Experts of a small language model.
Size: width 256, vocabulary 8192.
Experts: 2 picks a token, a softmax router.
Training: a variant of SOAP for the experts, 562M tokens, 8582 steps.
Below are experts of layer 2 (counted from 0) of a mixture-of-experts language model. Rows are named gate (a neuron's input weights, with its number), up (a neuron's input weights, with its number), down (a neuron's output weights, with its number) and show model dimensions 0-127. Each number is 128 + 24 x the weight over its row's rms, rounded and kept within 0 to 255. Numbers have three digits each.
Before each expert's rows: a language model's description of what the expert responds to; "comes before" lists some tokens at least twice as common just after its tokens as in all text. This comes from a sample of Wikipedia text that the model never trained on. Tokens count by the router's weight.

# expert 23
What it handles: Table cells, mixed tokens. Table pipes and spacing in numeric tables, plus scattered name endings, commas and adjectives like Spanish, Democratic; little in common.
comes before: "|", "  ", "\n", " 1", " 0", " 3"
gate0:123120159118160113076124147124076116148127117121119100127133104155138167113134171177101124150135141155091128086126103148082130140141138097168132097124138110079128142110120144136114136095151126133180109092120122125122149111150143139111104113103127107071114104097132099088148080125109144109118117071105113167105133122150114110132152116116083090116171184131121148173121108137145089173138
up0:137069143120162088111136131177092129152141133137148138086083110156135143090109130151106130181104119128095106098174136134113118123131128153159131156085157142121130160106110124093110164128131134139090117095114144110091119118162165142098095119131151126124091120140165125126177180143125139115146128124124103172155108160190090123124118168172098128149103096113107148161129158134154118136112
down0:177095121127142124097114141136132142116101103105129126120175099073115115116190089125124101132099109127115128083151147100127151116124146105144108139123148104097099085076091126119132109130116067137127162161157108152120117090107126150119102147124186110143108119094118107118147149130109129110140105137140145111113139133097114146096086130112104150129124167118174125130098090116125101119113

# expert 50
What it handles: Prepositions and particles. Prepositions and adverb particles, especially on, in, at, under, out, up, often opening sentences before dates, like On September 13.
comes before: " the", " a", " his", " March", " November", " this"
gate0:163086145129150163140117124200116131121147117102138135116137152109161134119119113128115109124177091143139132110080083082139143115121164125114122121176165139142114126129118162108144092111152165119122122158099139116128107148101138121144124150145153126156081137173116128113095142101127117082166131117112181167136156150152096156138150144124137142163129123148137121083095122125148133128144
up0:159155111130118123121176162114100140174128135130135159170141107120085101096126129121119105121120153129117142168089159180150150162171117137181136144124105117146139114146090109095157148133121120133140135117104118131151148152160122157144136105126130130119145101148090099182162137163117157127113101111123111161099096110144091134137171157108151150144127142150149144113135091084129097138131
down0:132149159161114112132147157148080158136139086105103155146138101154096074110162138101115164146144126160100154172092140139119156115156153168147122137150140168129148124108104146105144142159110156112085107174128153103140105138111123133146155133105121120125090173130099098164133122149106148121073102144111135166094103114121099119127114101069113195104111111171125111139157116145134105109116

# expert 34
What it handles: Function words and -ly. Mostly "to" and "as", also "also", "not", "into", "later", "than" in running prose, like "in order to", and adverb endings like occasion'ally'.
comes before: " the", " be", " a", " well", " an", " have"
gate1:134153120166103109144149125182109139159119123097125114113156141125115119131130122147117135148138110148142139117115164106120120134159120119172147120122119193149124118142096127178103098105135101177095147118086157149127149121179117115086133143085132126165102129118148108151144111137114156138155134107171178130132112087108103098144146151136161150139089058190129111109110116143148082136187
up1:150139118121114116125135118169139113129141108150082125101135155121102104121120128119140109096125130109132149143106146113077157108137132154170145165146085190148123144104072136148117127109120138163109116096135132115136150160168149115097119110116141137163144144138116146129170116123121124124135110131177175104113134121091113126101171138126127161140133081217139106128131150121162102116146
down1:123121172099092150112144124145140152121168117162155152074143101129118129105104142125083114104151140112099121115150139151157103158106110106109145130136120123099141128132083100119159130181127147158135108148130095144156083118145136147108099091174123139123160156126144129096135121119093130097077117136124101119127128151133157152121135137145124115129132137139117123117117140139087107155097

# expert 54
What it handles: Closing quotes and brackets. Closing quotation marks, parentheses, percent signs and braces after a word or number, as in "communicator", (6), 57.37%.
comes before: " |", "\n", ",", " (", ".", "\n\n"
gate0:115104135115171151104129130113122130091136170102097117089124113147137085125144120090140140141101164107084127148121137149089132163139121100188142145169120120103156137114130125114141126137151166138134141174119176151126111118186124150140147143131128167110133127120099122151113150118133121135154147166097127085125112117159138115155088144111136163146134150158125098117123118116149143187159
up0:117147093115139124098125139087145129116135093098151134132167146097113100147087119132160144097121142130077162114134090166140148113144153139148121156157069118120134131181159135133156136151145187171137157095130101120134129136141092086118138108147141156148113124120078121161129119098109142118138102090112103094127128146154117140143117126139115107119126092102151113103157138152102138097110
down0:110118069097146095131139133113124147149166145140125094105134098143151097108122141119106142089156146133117141086118113136098141165120144104146120157128109137101157085103140132114140129152127129164119157111092170186152150130111148086131167127103126146088072146155143167102097155150125102120131105116084138091145153143140146130105070123105122139147118146087157104153126151114076163148145

# expert 38
What it handles: Commas. Commas of all kinds, after clauses, list items, names, and inside dates and thousands: play, sixth; Morgan,; 9,356.
comes before: " and", " which", " but", " the", " he", "000"
gate0:133090138118123197140113129106144145123156152158113146118161147138135124134123110105152154137123146110113153155131131094096164105109112145146103114118144118126123126141099126111157152122183125121183129123103122146127116106103130107146118112144130135131102111146152125105125110174102151143124097099100106148135108108113127115134100155141153130101139076203097133156125137176109166144147
up0:111094141141109191163104105111132157096161172146132146136149138140124131127134128122146160157114141119103158164139118102118149088102100131136118103125136118136128117148101138115174128125182123142176130109125131145120094094103145123120118112147114118126071138162116137132120122176119127113090114083113100124128116110095134107166106147139139124093130087181082142128109094183117165152166
down0:146120192127115155110191130113144118158109135191131091138108141121143118124131157126166143136142127166161144149129120132134154134123076113089109112150105130130121136178161170094121134164142098145136126158128161092132131116147125113162142101142153143089108099139123140152106205166089124132097130106186159116101154122118109162122138136077126124100127138127148111103102131126134127135121